python train.py --n_layer=19 --d_model=128 --n_experts=128 --experts_per_token=2 --d_expert=64 --d_shared_expert=0 --activation="clamped_swiglu" --moe_layers=[0, 1, 2, 3, 4, 5, 6, 7, 8, 9, 10, 11, 12, 13, 14, 15, 16, 17, 18] --router_score="sigmoid" --normalize_top_k=false --routed_scale=1.0 --balance_loss=0.000165 --balance_bias=true --n_groups=4 --groups_per_token=1 --init_std_router=0.00861 --lr_router=0.00103 --n_head=2 --n_kv_head=2 --head_dim=64 --vocab_size=14346 --norm="layernorm" --norm_place="pre" --norm_eps=1e-05 --positions="rope" --rope_base=77300.0 --rope_fraction=1.0 --qk_norm=false --attn_scale=0.125 --tie_embeddings=false --parallel_block=false --init="uniform" --init_std_qkv=0.0199 --init_std_o=0.0 --init_std_up=0.0199 --init_std_down=0.0 --optimizer="muon_variant" --lr=0.0123 --weight_decay=0.013 --lr_head=0.0089 --grad_clip=2.0 --warmup_steps=200 --schedule="wsd" --decay_fraction=0.772 --decay_shape="linear" --final_lr_fraction=0.0 --batch_tokens=65536 --seq_len=1024 --doc_mask=true --z_loss=0.0001 --train_tokens=377900000 --steps=5767 --dataset="wikipedia_en"
Below are experts of layer 9 (counted from 0) of a mixture-of-experts language model. Rows are named router (the router's row for the expert), gate (a neuron's input weights, with its number), up (a neuron's input weights, with its number), down (a neuron's output weights, with its number) and show model dimensions 0-127. Each number is 500 + 50 x the weight over its row's rms, rounded and kept within 0 to 999. Numbers have three digits each.
Before each expert's rows: a language model's description of what the expert responds to. This comes from a sample of Wikipedia text that the model never trained on.

# expert 17
Description: Pieces after capital S. Word pieces right after an initial S or s, such as S-em-ifinals, S-om-erset, S-ound-track, plus some digits and periods.
router:540467547369442475494436507589498511588441485516511437503519521583456547502518545509410477449471522482547473518471507426585581353602531500394511541542431591497508451518563500490595513593505508498465554426480485552422467568525476503549488471377482471527583488487400564572485522557507461506536503449456457515526526431570529420518509487537509472518562547501524436448467454500467562519489
gate0:517537550531484497444488527538490570471505523516546451567433523419505540490457488467435499527501489500512449546552412444494469413512449560565562536512553484459520556412532489424583493521478468386472497475462522573442481519387484602495647498510460572489542517462394468544499490430524510488514490496504554519474478499638468480483418515485488477521559488571500519566527484540614495320462
up0:473503573481513443453426496512449627390560490574545437499412560465461442526492448458480507474470509496561454479591505412468462451554463489399502483565473543392540548440491506522644562576447447446488411434467570540529518510411500554530546514492505544508548522520437481584471500427471442548499506469541595466544494496557474488474509431450489474532556565590482552526489533541516581496465
down0:600462519594510501408468487463489527495488464598505504462541543596429495409444564472419528545605494518452579490524495448507440435489531571469550503555491558472517518388428509426498536473527500497528473454542479498484497466480520601433585549546468512494464520500555427464592474469566532489404536439465416528442605419458531499508441514540427471463526471529604493447554608484492535524464
gate1:498448578446520414584500598488501492488462489546422415527597515522438550528472571538617419453554514495493415506471429392599471432554483568469510416519496493562497481518521434472517565578528515514560453502523483518456561541467511599510494411401606545536523574566539535521465519466509455533441496503506453453500471406507546511422511512539476450542536520468524452456406463505409507520529
up1:497513584468504392471446505514540482525450487506449436481545583497432579573476548518603422551600562542465413510455483425542493490497513574467487432567492506540527491477491519485510620570553455458576477517441482549482572557523522516533477457429526544573541468472497545505412542492468446485512541478511437439478404410549568412504517491526535415492574505514538389456404449495431585506496
down1:527430471532492431544572497540416443513546595511385473484579501484546501472444499557557502561441418417436572564524455548556444556495544488499451429435476471513499474593434421463517453542466535526516545445478545479517396464503549576538506549563510577566498467503553451525502467517518518410488468539571448404513498539560538426529561496459461478483421580436526512592467384498520577496500
gate2:462414471416470395447479490566524457601518481491470568491490502522529514506553450532486501491512492545466503505401551453646444500501472517539618535528479493562473523422560512488543520382516513505480459562558524504494454571431474433537522496506540496444391509489420444494423554589488523535539488584456556528545450453502418490521520537556466436521548434528610533534472575407406555495535
up2:519461417366461409423451480527465433591517551427519518470506458548454528486534458562492526503495495531486520499481558511600490508530509580514605475521493512537407530504550463503543476415502501487463501528588525503490481630420537462524574486495521514433440467484398480527475504612506481516605461499472562552544455407530414480514481458599510440460572474530603533547467534438412500454523
down2:548592463482531588471509488482504493537501616432475525489577468511493579492564451519521476519510469473482481548513455501454499594550416368536457559516493464438587471438501493441472472554552477514486415501556475441647520504431472420459517474584560571506488546530491462493459624480514534479539461429458535520476544560510541500417614479448486542455475484545421439528521517442436382502532

# expert 55
Description: Line breaks after sentences. Newline right after a sentence-final period or quote, often before a section heading or list, plus Starring, Species.
router:572578480438407465386449595568544468485529503486463563539540498615453517568615517544518463481463518575509430485514475492611508481519451454450450501462457464526525508514515474481511538630469498434427548428534414519548466553512476489508540465349495497497546506517449515484462537443435467606432482459445556634560513511507551541501456517496443478444531557511487488483518446521575515494451
gate0:496550524482502465478550521357428521486510427554479494423552497518491458524508494566487511487599513548495559489481548537479560457526557615501580501467451534401521526477486510416538416500432402549476524569457501598490452505598532491546498434533475542441521550493418570507508623443567535488476463423602480465463517508492519524427459481546473480421518425521392501505414506590470453555514
up0:511544498464522481447532502296443518476499470571523465457525494489487455550524537585471510506598519537564534499439533513455536493546529618520575491490489548421535519462482501430555424513422434533521493540464546610461448445563513471552503442506475551492481529499440596496504580482612505491469523447605489428466468525484568537407496495543436468450498415517435480521384525559462459522537
down0:497424553478589506596440414540520496462468535430595477459463596479527475429493487531508552412446503386497554491548486564543415555480482514526447506521503547569547459473535528502526505530529510513500451621497443429467539588456436571450482429530512494536551520454545420591418433503525526466527547554437404514473526459531515434542454421489545548576489526474485517565394499403521565473511
gate1:485533534490419593508412548534592484503460550477602570568532495572473478426570478452500510540536493549568443567438542520513491402500482459465420490524508503520526392459494541488508496487541423533470529526510606481471537557476491537455501525459531428465579458430420485565463505408489470590432474463462551524428454405481544461448436592587463531595578542505487497456513573454465545479426
up1:544372568435509487447442475516480475508457605476533562405473536597444467509480595626531431570543553540417485471498491568527535438510535559449536551542537509483434532478561460512458527505525459472518395423516463558540558528437501442395567452516386466523507468569537514505479504533533472454533422546461503471484410475523578508502528540491491482527479379440526530550534524507499553508402
down1:551486555442495493370457468466494491494476551385518599393480527598387521483552509603554456503503459499445503540456452548488562466461555543441547536533542479479432468495519446541452517519517519525586457443477385543536471533437561468415499459563432539577410536567561544459526520496535529432541498547484553460566411534520578470530570575490493493512433453530529472550470510490473551485415
gate2:433521469502566394480521553548460492503478574528515550523514496540527483484516455367549538477590672527522526510495511487530471522486483485503492464476449399551471509512553511446442535559524513537531425432513528426524644647477461455505528463418516475503477486456458465464530477549428366522530507432463424514488503580525562523552443526370496561489547504532500444545491445531486539462506
up2:430556474534506444459481516524510454449522566482520616535531508531497513524483476432494515558547644535529419531509516506529450556455461517546440478464414469489517498533525494480494516559543592542537510430466483472577570625391476451478539445476550461514499486462385492450477475541435391483503525459449409530502498597544553478535456520325569574467460557533504472519455462507506579478543
down2:594573460430440467527467492477549505474509527479437406515437460456421446461606550584515546477507363525443522487550510508557509512471474494432515524497506508501439521501494435516528526470412495474517540554495412537473437438542554495453519452511521544530561464521434499579465586396526599536490539494522507481499597490471567522490507539636491445525447516459561604527599471464545373449505

# expert 32
Description: Table cell separators. Pipe separators and punctuation ending fields in tables and succession boxes, especially the pipe before Succeeded by, plus table dividers.
router:653456512494500492483446544568570464538496396471473546507526573545499512499502630538487509422484513469482481549425469460572518419514500467481489535488492572581549472554508450504535514528544487462439540427470464521493491584433410458510479533391506533502586476456413568665474562543478555495502509426502470578542447419464527500512519441533516515572513499363495478465503435511475553503454
gate0:525517543492464461530442444491519506471439447524566454512499530457448579511522490470516460407457519409515492620526523534455532444471600428405512528435495450505586441512470575527490442477456472403374501541574456574529477528437444470477465558506538521473471472506526575560501514472522553492450577506460526542600435595577464480396520511539460468473537510520582426431598550568507534571464
up0:563524592513479465601497447512491475512442442536541467503459526441484540537594488468496497386502537458497458577508508514443564432498606437429558509417506505494509424527477576522470393536488469452384528462471463553535513502392451494460444552446455516461487480472537540569527566482525535434465607566490510494606490586548436452453506558510484445499497491479557427464642560527498548543496
down0:540514537507527491594518484473491523547500495546509521408506568646534498550452502483510531510494472446462490532454564529504366523525503393611584512447576355584526506489499497477507536508429485487591496477453451508557434552519438521430418523512558476503469479511425398543553471516562550444523461504449580472535515490445442448527488411498569487404493502496492589531531533514392459529463
gate1:573490469517429515480409558371590448550544532518514547423450521502467531624491536589462537631539456448510541481496457558525552505531528575501492434510474459532516518465434525548423515489599445428489501480471434547487452617497489537515473585497462545503565417415487434505475499539438516440512497480514456483526573471462413419512641460469570483482457526464548514449461516483550538482518
up1:467505538439625512485522558597445547492479494525466395555603498517553519435500454450624426415512537523512410527503557429483494565541467487457452519503525492521446559576588548481607470513439553554482462527531615469511511455497467531505478487475598479512453526506559530533487390443544502499518432534452504596485474482493437513420431460491423434477558447561506499534426457533439480509429
down1:487594471436533461615441417543487518447565574546585402528571515376425467473532547512563421415494555597447508504535494487522485563476490551446507505487505500572506510434493576521483547475426488496450517500593578547459486480551457530472464558520447470502370528464534420521477482488464577429451541490501548531456455559515569499421484626459513557463509571464509449512488506442503514440467
gate2:561545587560543506608506501496550384518448477525440593484501521488452413455485574493588498558571521500492544472508557482392540458455510421597619412522470550614488434477530439458503576503509502460542530431496531465452542451485535480531448477475551605558510476456430512444534441535516558552465485381549480447408511456547451466543495489496564429551525500484486544490517502452440471480487
up2:552579570518541507559498510508590365505441432503574571519510496510360442490507495494532460518529476490439502514429597505471508510373520472580588445578440518557461477476466453463489605546493544438478531422443509466468540489458523535528493501454530640519532504442420508458544437538528528539479457424619507465443534464494493441555510499558522441556539495467463520544522537464426441484557
down2:440540455526549420508529549507458462502490581500605397481519421513468457469483457504561446467478472488456493493533430467577533559553467527513498490507577476414555526569542552496458432484518512518428447582485462524467536529501524422601606569475496426448508475525639513518376560484446519463493475509437515530545450521377505550497513463505462608443491509495509469520429590538559564408535

# expert 56
Description: Kind-of-thing nouns. Head nouns naming a type of work or facility after a modifier, such as radio station, television series, horror film, building.
router:523563486420488549537474550543513468547502435525539550539484542589542508469496525509395486416484497476578454578451379475552512394496490487445488565533473540500469523469543446557513501522481442490472522466531517545486466562453480469502527464442585486497536378438461528588408552536430499549492509428438477616554504445563515490448599444514553528505570470505525445326519428536532561489502
gate0:489529418530387562474561467387481518527572507442569435549492493494595486402494498545511493474578511504481580579501485432600562429488621540450495550545489531424619479556585517514488541500536434445461515531424518537439405479412489416498449457505430464552505478530530504512479506543493446521437466429452474574482520508537511484564614546458500546472474453454535504582496507492499445486551
up0:582544474532399541490530448441485479507615481461496475507517512552554428445482434468542470373451469428476489569522437450596463450516547508413546558566505501420530497546550559553491483518578458462422460573539576539521427513497400419536442450481521436510468499447565467571493555511491540472499477441472504590539472598539443522484633544488488503544528503455430527590433529505522470541515
down0:519566445571462547595476554490542555421423481499403599418519471484417447533557471470593411490594493570525499404537503499461498494509509545497549534473578471565447449463439442537498475503514461529458518576511422524445496561508438415563497502467564478369510502512553505477421596529508514509440454486545461477520509526510472569410502514566528347538549517494492525496459533580518466552498
gate1:450484461555489535474465468451509480546610502505587566432512521435544492438515442519606567581555519508532497468464420409449508503506532513501570503488479563540537468470492602552470535575496424425534419447520470564486558431532422525519488493371548482480538487573453584483498517550628405544462466486487470561475484453492428402517558479474433529423536441505539537486474492564571472426524
up1:474517542568508519460435505503533535559532532527569565441422579489518488439496487479554538579550526528561499449492411477445470440472535542543536417499494510561527509457480603579516490600482486378532425491552444580526547440502445487464447536414589515447468498519481494542448517502551432523437498529514470539402477466544438431479544464435420568378539485439588547408493513543575457454549
down1:479529471414444525529485491556550557491511516538621514465527600364628467519463584564505541552510434477488444406588532456541505489435480496432554504521540540496493461547531522553518489496402595478481477514520476532522543519583419457481500462457461439394529472538525551482533481479455502556498381506497473544529455442452542502519516472486522418387429433550465498570446498526555496480612
gate2:556483630512519620465514470554440481579539545462468526561498528472575468444489524541504497603520521615510527455482486480510481424478530410426434513509554506500389371464561531602479470526469416437489481456504528576461567467581521517512547537510536424499478422507474395483481504579484458583480506499495505461376471452466543511525482480425481553511447539533565516594472496435539522490493
up2:568491629597521554573514400491434514503516512468561482595479564481564519497419533453596505561477508478541528483516495450453518465430468440442527520452500436555541400379567471543484531485488423504483451432446580609474521516551467508552520560473548409435456373491454498549474440507510502533531496528413510505369532495554524540537485575496546507503504501462544549450430505489523504542452
down2:502456437498444444566506568522466504475506574552462444438504515515468420534462571524485445500433504533488411513462553479505498511457652490488550511517511414545488439499596525480491485444563502436508475421572644544573438522528507482499597517459593484557435447464483476494474451526494454503551456478458528590523562537440512566485433441540516453434428484494417569533552554475626458467569

# expert 16
Description: Table and sentence ends. Line breaks, periods, dollar signs and spaces in wiki tables and after closing parentheses, plus "he" or verbs after a subject name.
router:578535563428439569433428548537567506537472463445498519504523555564499546491604586543423524445490544428507439478419423456488519419562484445517492584555475563557548461530585438543542503559506464456458527406522522568460421598483411529556477468440512531544563436479419560566484490534434530540471465448460520577569526433499519452481556435492488485530551450443505455425468459512513566547473
gate0:482564581460439514590495558584585425458444544523488620573478503600506460548508490623464533488466477433574399471516499522501426557556504466423479484478446590384490414542539488505563507494433567512426588559432507483480525489510443528537470483503466511512527486469510409521516571445494532454537457432482465549529519477459405482513531523561469493387542530491537512474446453563435442540481
up0:459538529509534512497506565491524550512554540515537520475493553494575493545498533555499453535459511482525525479604417563552488534442462525454538497512497415423424362479585457519528491566417514493420463551578498461532467483529427619477384520530473412466549502494520435389527542483418602407445513497442503519548505505432379439539522480469477438446524594537549537561550516536480523553499
down0:518495446504489477624554470441346603440482443469418570499520504558462488524511464529485465552536460528425567395559500570568472547461449465532516477487516506501529538498576526492451505550595442565464519538614456470526521417593520450509432551417471498507513466439525551488498470509550445470522556553489549490404544456455530404530446502441530428541587564524502457545517459422434516498519
gate1:543420525473486451487516588395456664488571563564441518440523545523468515464580540521502536443551540491555533519467556474463551524429586513411570516463565474514494505456540482461491515570545509494509521505465370541459483457437433486436506429511521501607452463526446440533402517498468498549454457552512396559544485480448577542516424467530437507492523497429569504448485582522500583554456
up1:496557486434511551583463461572577454536454406395520499579455527567551531523511494406463487565471512481434499483557425485541477497599413466562508473529448521447564525537456375539444576508474536584496471414569559423510464558519534552488450517481463482499521525522461487510557451450472527468516535362506509435445518541517405462497567543508554489528494522565415648528504523496495446517481
down1:548508515472494443605501509493435487531474520475488451549500452484520537547611523505561470542509513465500420455487541570538453423479527592440494562443548521456474528574477422553500520409508451478447483498635485510345524502584501518537512526532442501498597429552436499527418491445414502476538502537535543502531442433475562499561453489472542445508579501373395569493530429531474557480569
gate2:501470422517496561485504482400576465568532540438605504546493541638471432482518568554531513455450499428499401395494438513525451496546520478518508478463489519511553590508464571424498557434419482487444513460487474503466449524478493509585446508591614487562501515524473577554512504501468504471496551468573476425504475492445611568379498518424378508500531490452494503497445487576524482583492
up2:456426458505493533488480510395583472508509556470587542528474474601496403441505575533552504458459494429524460416473448505500477482554537510556487450454517542471577599517518520416481569425438483465427547480467431506485426491501476482587489552630571470579525528530510558531461462518462506498504533487553516452499525502465583579344514498432386530536501473469494495482452465569546495607558
down2:486487519513480506603516471560446417615537452461463489536461509560483439515484496454408563479554555475443506427496568530411428529611475457558416585562409454457513569533580531408545457595405539400532494496484511500485493539473550480522538484524527609533515546476416519463487525478466454602526479469391514516590508530531473496574438471530507507414488429500496505445498509464521522573506

# expert 22
Description: Piece after capital initial. Word pieces right after a lone capital letter such as S or U, as in S-of-ia, S-ieg-el, U-period-S.
router:537488538360427482523443525559530525573449451523554447466484514571462552537551509497381481449521542495572482533440520425553509383594553483452439545513436578519584457515542440536552517547523530498478538446462504531426476548496501482508472493334449549580537502500400571572495495547489457527520494446437462560529520397562516441480512510560463444471553515449535448482486486526496579535441
gate0:477471536505497521455551529539551505478534519487505513428488550482498530474614451391467527544411491542603556463542579503460497432453501425464475503570509523588453476529495381434508500547490526402500469558452524424481474459528460441523508542560542521547464501502449508524555506533449523557479588408576455456481396455577472535546428500592482508428581398450485447614464484577573536455482
up0:505523556485458512435487475567484498539480445553501505512501549520516595488532471413440527485496516523632519474546600440482556416494465440548473482526439470559512474498488540509529516536479504479437487543382475550544509474553469459448504424512552485565403506467395472496590516642475453530466544514513509455529400434545540442588410460659519448494565461415506507457504499495567568454479
down0:518463403484384476479552450498477517480469514513468456504550422544482510533381473505470536535528477618445467412585537533553506475528503480545596477555573481405538551553479525539466490517410540508502517523501537433480465494425515489506555517582350589549477547460441469514545523467571506372577581496467469493482544486510515450608510546461501514490479501461486501526462549501438615506395
gate1:523574489496507536561510484526527414519455592412539458519504458480570558556573530515532451521519466501410568507429472500572495489509587421429484526486400535557479437631569529495505484497494541460526457387413522602413420513490545513413430514466383450584528463555443517477497498580487578435517464512462463479534539488433487473554548512461488470525553469515552483570485493466608511458470
up1:501592484528472520564492481518621459499426579454572478458563471511535501508497533480503421513499482460445580486494513562560573486549559437403514531454466520556452403600548508500512519504509539480519483405416527556441451522431532512434420471482423485543557503518455480433517453540559480424494496453475547479575593492363445486529547526498514472512539487515554539570483608423599488418427
down1:449510587465444550453532438416421496575534539552535557545509502476510478452444516531449456499502577554513485453543510584558436433459523543516407516450574475509508426447438505485609473460466441476433527522376495503531600476538488611516485491417473449436452496396472489528524535456450561522519521627503438458470500590527498586488511482474498582564582559523491543546548455449472523434522
gate2:485512540476501552547441518479550469542534474514543441507469527368517423492575512453620428452484480468445508459468499550514476447607438526479475428529483522490541448434596505494461519435402560528512456397557547596538477528457499429616587552446534575559426536517494563402521526510494446495503541457442441581444487470512449509530498602551541421535483540477458450505496526504562574461531
up2:442435487484498524467406528444510478485506531491575413468481436432526448482515537388552498494534477541491465517481493535454478427544478576562508439525453551493508446494592451529448561499500505523521445413543527672509367495496554447551641589421447537546472469578448534493493509525463490522532536512437503613456510470575429523538520543495520459487511553451467414479533549511495596486559
down2:535543470506520514549499518491413510527507484476508482520526514491413488448544526453490524456467444530446520577550444497594445488495562550509506520456547495397441456553485478532520401388451478523432517554441530348510521540530484503511622393438530455545435463553468464509560593440534550553556521654452499576413559438473502546504467446503588550509456573522494479510456499475560485459556

# expert 62
Description: American place names. City, state and country names, mostly American, often in team or institution names, such as New York, Seattle Seahawks, Ohio, London.
router:561444525459385531524443571560531506577434467490506446454545601519555546529590628541479497430519499432559437466438520455542497472515496468491464577556494573572479457524577450503514520540474507455461510449470404579423414543548496531515513520395522474518562455482465575527471549463450533554524393446452477571545512460519518450480575441498548438514529462446509492400468464601493568509520
gate0:616482537516461528583519387501450465454449574440437510502572493522485492514454542507488520508468538486475538547545385489545446487577573552507486514532578522608505501409439459556557418444553479472518636446518490472506528464506515523516514534442502470450538556389447509540540461463482560564513467524459483420474549477625403466501476473488576458488450449422561468492569446549518427470573
up0:487414472476496422512429423528557504528472509546464601460448475515546499459493459509507541553535487568529489555504496527489562538490459465600564447503471501583530551458585441468480524450502471624483478422489564475637454554510469560458460538515567460453517523428458528435558537524433570545506457551471579415436497517417464419540510480434486490558571446510438423412533415503597511493564
down0:499415528542525519491431491514546504490485548453531487472544553472524562560484529506455445430513434506574483485450535526545491545483479536435440475523541502509553408528521494462512463487383474448502464520408496419548560547523441446608551577444588459448479518521486463467472575574490449519523543558473321522517508612473506559480442463434616450460469584571465461507513533470517530445620
gate1:417483520491452541595453576494395532538442462486546553496559529506473554511542486485474527520499396443526505426554595492447452528505599460559461654439506503564460507473452436558431449532473462546505500485417393503485528532530509473528575469520443504464475517546452516413508493466428452559554451478501516494600510533542572535425488487524556467464479565471452477458555470650481539570440
up1:433471494487490448554458602510363496499487477470540563494538552478449511503578479492472500523493483443535508466519598492454462562545587495547444651454467495583502502542413388530428480524492503538475501468424407507524478535552503453598558489527435504455474510515463482393504514451463473575530446513515528529570483536507582534431496491526530494446475605478441489454530467658438522535427
down1:401578504457567459559510466492462455531498524479472566534503512418469470565380489435557426501488524589510526471509482512455449566448556470565438573530603480512416557563429593443528422546406523560426521522483500482479569445539587476437499538451481468463477475581437508441557536440472469529484479453670528489526460500509492526555491448458600508563526515506488493512484509500566516405494
gate2:371503461478425465485514534598517536605469524594541545444456540516493546504538578438500460494531495488567457438512535468436519566513519451496456554517448523528452547554456394500488585529476549498438392476472442492515440425510376553428472478563437498427508503573439495375522482529554534587535462557483564471503540470437511456506495468598621496527533477531529460460497509570518529542543
up2:407467484516404460535483508508506506564443458578550494446486509483524587495506588449505471534468491459602484423554526502465502584550511455527459519539383513535481507580485419507475576493487530523468382459458484544520429422478401538429451511567468579404449536560420509433526485576586534576561452564469533461458574504479455439544466493584598512488486479539523455464499519530509501601546
down2:553467490539514564498426509551495475488479514520395558487547500355511468479472490418548529535453441527541563532449466526490569540513592501434610517501461464532441531495498492483417523524545472452623544486507387478506544480563509428356425569550503480547487559435492467438565487494481505467507516484528534620515403486434524452481505497581421521518501587484445536508466528504507506463629

# expert 5
Description: Table cell separators. Line breaks and blank spaces in table rows and list entries, such as empty cells, digits opening numbers, closing quotes and parentheses.
router:589505555446445533487424564568580496541449452471511517526521550592527552490568580506414488424496532454500422475405460458492516428553521450505454598554445603519519482557542438525554517594467458497414511433519466560465446578500414527555493482398494459523554434484428564563489509495466513513497480463444549574552522425525490429495565464491483507542555466444445436422459435524515584532532
gate0:617559495495536463525512511513473448482498449632486449471527551510420469488456578451481483543465561404575492534561457461550397493598516496463468456457488420475539480574506507493576491455486470500578559501528514493477506571514467505546431492472419463479447512523511475542366436449481536489535427542552580433555585459450475481456566496497476472456575455531514604405460531603567543501426
up0:585553552529487494522574481525522465446463417524523445501525510451438490520478577428511490587506477351476537574542459471578475490569457474476490487521508448488534479561486528520592498424535459517600575478528490485458484510472476543554401473472445420468464459528536496547408432426480549487496411538517538424586569418428536498492551566435477496441600469543547581411537538553536536534419
down0:485526485480595432589558511511460510342515473492538497527535456423485467419483511478515526502487567467553532455445552458427496481546465458537563458383441457465464600505530569512528547432442539445466377474468509481513573520491563648413508403555486553510425563496514497504486460426537518516434534472576553524454460432503554525561505451543522529552509494544513526415567492553497531539557
gate1:552453465518408527574454616471450449445614555460573508513507526550531496487599492466494503470592469519514420560519458460432502479495502537520542497509448520540578521579437532512479506511474542503499483447515597440427482526444390473517483534449543478497503525518421513572611489489473561551509427512406580561502550589514436438424464542484472480418407479433474513503442456442588445571523
up1:493538547490492471590462552468494543491458502527454452612590474462465514496515580550407436452495474456522565541512449470517535520611463557356393473607523524473534590463548473482469585471550462618493473504426453493441490551441525476482511547434514450515541471584446454496576547534482457574449521520450456557376515511457518504532508420507526510575445416531488511501546437496567478488508
down1:539526509478442497473503551402474485563514443612604440532569464394536430510493600444457474505490445517499525513538488429489447605500505547556476405557506533505532527529447443494561553415473483514560579495486508513509539525485576432520666497451518604480494539502502499436581471529482432471485424489500508493492489529519458528484556482485464394464458573547460416401526549512487523401562
gate2:588431554473454488420488506520435532488499527384545469507488569522550433472519480554602455459428582559447467478424517511402501563575490429498456541443576596555466524496573512527521530513547477595466535526460477484529466572500524507498517496468420485419503656500500544534496555513546549429502510518555473455555491464413523545465574465528423507474466395444473493496378489568513537455466
up2:550465512499485511454478521502486513550534504390518567471569605490437456395534530543615489529477530539411468454481487575413464547501489427584468494500637526567502474458551641487487521383518489579461502492484521535501494537494525483490500476500398500443526586484526498514494541488499493391549548561522525462552523484469557529425525484461418550506472430429405534567407505553442482486431
down2:517493466473494473564402500514417464438511458563488417423456489481552461437511561454487484549487490470520495488541533564444539402554528509560534519571447486458558538534446592509448567442536396476661534544514494608536452556545510548389552489516516537532431463568604518508547536480469414502451508449560541451424476573459437520517519387480497535499537526453472544496485525523402479480551

# expert 27
Description: Institution name words. Words in names of political and sports bodies, like Representatives, Council, Republic, Club, Prix, and USSR, following National, US, or the.
router:635502562418462525506477505538562523541452514464510526484534519577539480435587537534492468379478592519497424504413455479512486424591565482482453549490498608527538502498526409533510524541534488406415483466558515506468461582461414480543464467385507495575522473506471515549532531538453508496413428473482511598561428471505496495397551420466507473544494440488519411478506413554527572520478
gate0:580542546595553398486402539569529545535471436432567474425490510478592481462505477492519488515477618535572409492574498398471465492523460436500432444469509520509448523531554411416453508580467461385541476464522461472484554540469554539473457555454492469511456495475505550527547448557596421573459502420539464554552473460505458503565523467422531563500566548466560514503488560466580554532480
up0:574436477520478422477453525500466518488454476491525494506550405469617422465520444468546478532536527477507471539489473394558556519516467440505488490471527486547467468522531398416447563480482454417584454436557475530507484618468488513549497621420588487549458570504558474522520488496619466530498504461473550619503403479478459444561559516385500571505571509510544600586500498471507489466477
down0:492457405542551489435455465475570490501498482560491501394623526580405501555451467464465465508456481451415528459508568542507530467430482498538469515513595489498531519409506463552571442518503560480423481414399576502548590540526483488536430487535609506480525434484523492583479542511481528483459546445578514437464584515515550517556501628478555485420419471471533547482474559558461483405512
gate1:413497522499561454498463506572470537519432528500489519494441503421486463545481454507539446546527527582498428573486617562475537460540517549498504442571460557439460629490451519463540532484417479538414494438475486590512468565478417565527402448500417536559573573469474361458615447571480493482490549480576518472536521451516481486474530539492417524558563564432502505450523454527480537473422
up1:442596469490424499492511511537477537508430526486364447464471457514562475536433521546440452581451544509523557516509598479468530434556471536473589454511377450514465563482448460535480557554533427461509571450590425499435534476465435550530492471492561519475509447467441485513569490519553395369524578472498523467513422521482487425519489575551487470563515575588502581512548463511540528586498
down1:482474556525504504519528517387541469613558486477505391480441504439527469451430552414517423556499521500533493537524537516485385405528476442451440559521527535510503577366532512580510501443527402557577480568471410476483499580553484491541460470465608533524504618481491500519533412537421524466482494430469562521523528448557439444577501523534425514530545546429545482525446516509537556513509
gate2:514474520506394438521521401576506500572464506436549574506407530516510475417620426530449504580560578499481464485487528459491535578505608520463465437532496456519548521508512566585431516490527613495499510467476438532491498467471569449561510446488418520543450545559499615513464532473455594508490417498535494506569450452525588541464459386485535496424504438420531439511426522454470473461507
up2:510439519435391389508567450581458532561461511462547541483431493538539488475582456518442459552550548536446507549412507464523560553484581515517447471552532401485515517472498514600428583512589565494469503456481473508423513457444558476572514495446443489540444522588495601524432512461455570555471512514500492514487350502498600568499506406487558481461539518434544427527430491468497549483514
down2:499400458520527619435447519471425456508518441549506474593598578515491538515436527524458546490549510498495552474532465550535547521380507510518630453518485437458566461503439534416474497519438511549515515487555530477534467410442465508543618444469445557442451533354498469504461474570516482547488533555573533501453437510464475512447445483540462540589571510525428548452476548499415502573506

# expert 38
Description: Row numbers and labels. Pipes after rank numbers at table-row starts, and colons after field labels like Order:, Pos:, plus words like first and version.
router:586555567447441504514444526576539484549420461496534504553513518573503531515556550511415511435410514456452446517422461459532476445600439456513505587543510532505514554501546440554544498557506472542409463429500533571479446554443450513500463483451522544539531492468448594586442545509460580591525484463479494546545492376498524407471546424563468490547549463399488406413450475504538567535473
gate0:605501433621435591468489534522469492439555427428563535471441503468494512532551493544437559566518512549462566486479517494481515425439437462481525495519533519504413537518491458495519455500498535521580489471477509510628478552482373504507552514493416468398469542487450557458463617474422508535472468492424460498618496475499541499568488453543448539539469512396499513445556537553621471570439
up0:602516484668516496427531411529498477469484522471476507454547504475489456559553512564439486530515371502401556476479546426514530457456462442527487527460468507387508512531437539486549424528534516467564471526506484487562418527453532495524472519533516455518462526594413583522558542511487558525444500586519431529583436429549480481561473485533423440563499511434487467501534452484663477554472
down0:434554562456489439563520504501485441442455506585419508497501544514478353474615505517623487510484584524545518547524513513460401502490416480520478561453586409510564518571482527457469513529470614557569451473466501498402561506522571419581465534486434526496458497524497443537492504468470511437517518489536445420423480518508505541584480528404479529506480471600508596499490406521490467454550
gate1:564403559541537452443442434570492446476503493506504527502573562536531508415481493583390498549444496531537502468536445418479541555528490437480507532510430597439577487421501461516511413589462515476563580504472544503460500595454525500631489584476497522484466560475468497478448491575602426504511451476536575502426487411506424487482548516558573495527434492467501458481421485473390520525569
up1:525450524477551560444509432561526457488421479499524526475612554534443541423505539594458540501491517480549547469517474422501541467516531458475543499479511554395529517374421496501511451578487524452563544555469540502525407555528562522505470556519498501630491518444445462468458492604606428574475379545526541467425509401498459409538514515584568478518463513495544456476454526417466496498440
down1:496552477604520568380519450510478473495502531450472450508470475540525511597371570468473460469543506477557534498385542452506577554492541503545475517511499481527443539456498476518436525535493500555564640665583474529461439496456476543486442479499556499501480485475531541507421418490454456532511494410563483552399462439436557522428507474480576500504579479451532552480600512476423530467500
gate2:545466559475444512466476527572505452446523496538438533599536528519499490483495520406413456475562488464399450502548430489520538573472536526530475522621558458471503556501448386533564560518432518475466530489496491515456395489504557545440584508523473548457588624579554501524508486489502544484468426545465496555464497475497469492339457476538552468563541536445554468397485570472467404555476
up2:544502508493559490499492542591525408455522470520401572595594519454514554468499547488420434445529447471410454475515450484527488536467528535573480522584527443435532486431483440518504511473463517484526562526552470518445344496580604476472564536526498554466563558587540504537523462489497503518494449549509507571506472448519477492340469425474488504549588492481524504458482627410497443529444
down2:395513473492607462491429489583441584478497467524422487573518404479456537446475525561614494521575457574452526523557538513542492570568507508597441516484459515510551507493460565509451571466408413523406456529495477488582440529497446474578499515561505526434581578539571499492494527551525470504468390457472469405590493505465509497489491482477510433438499426472501552462580413548517519453461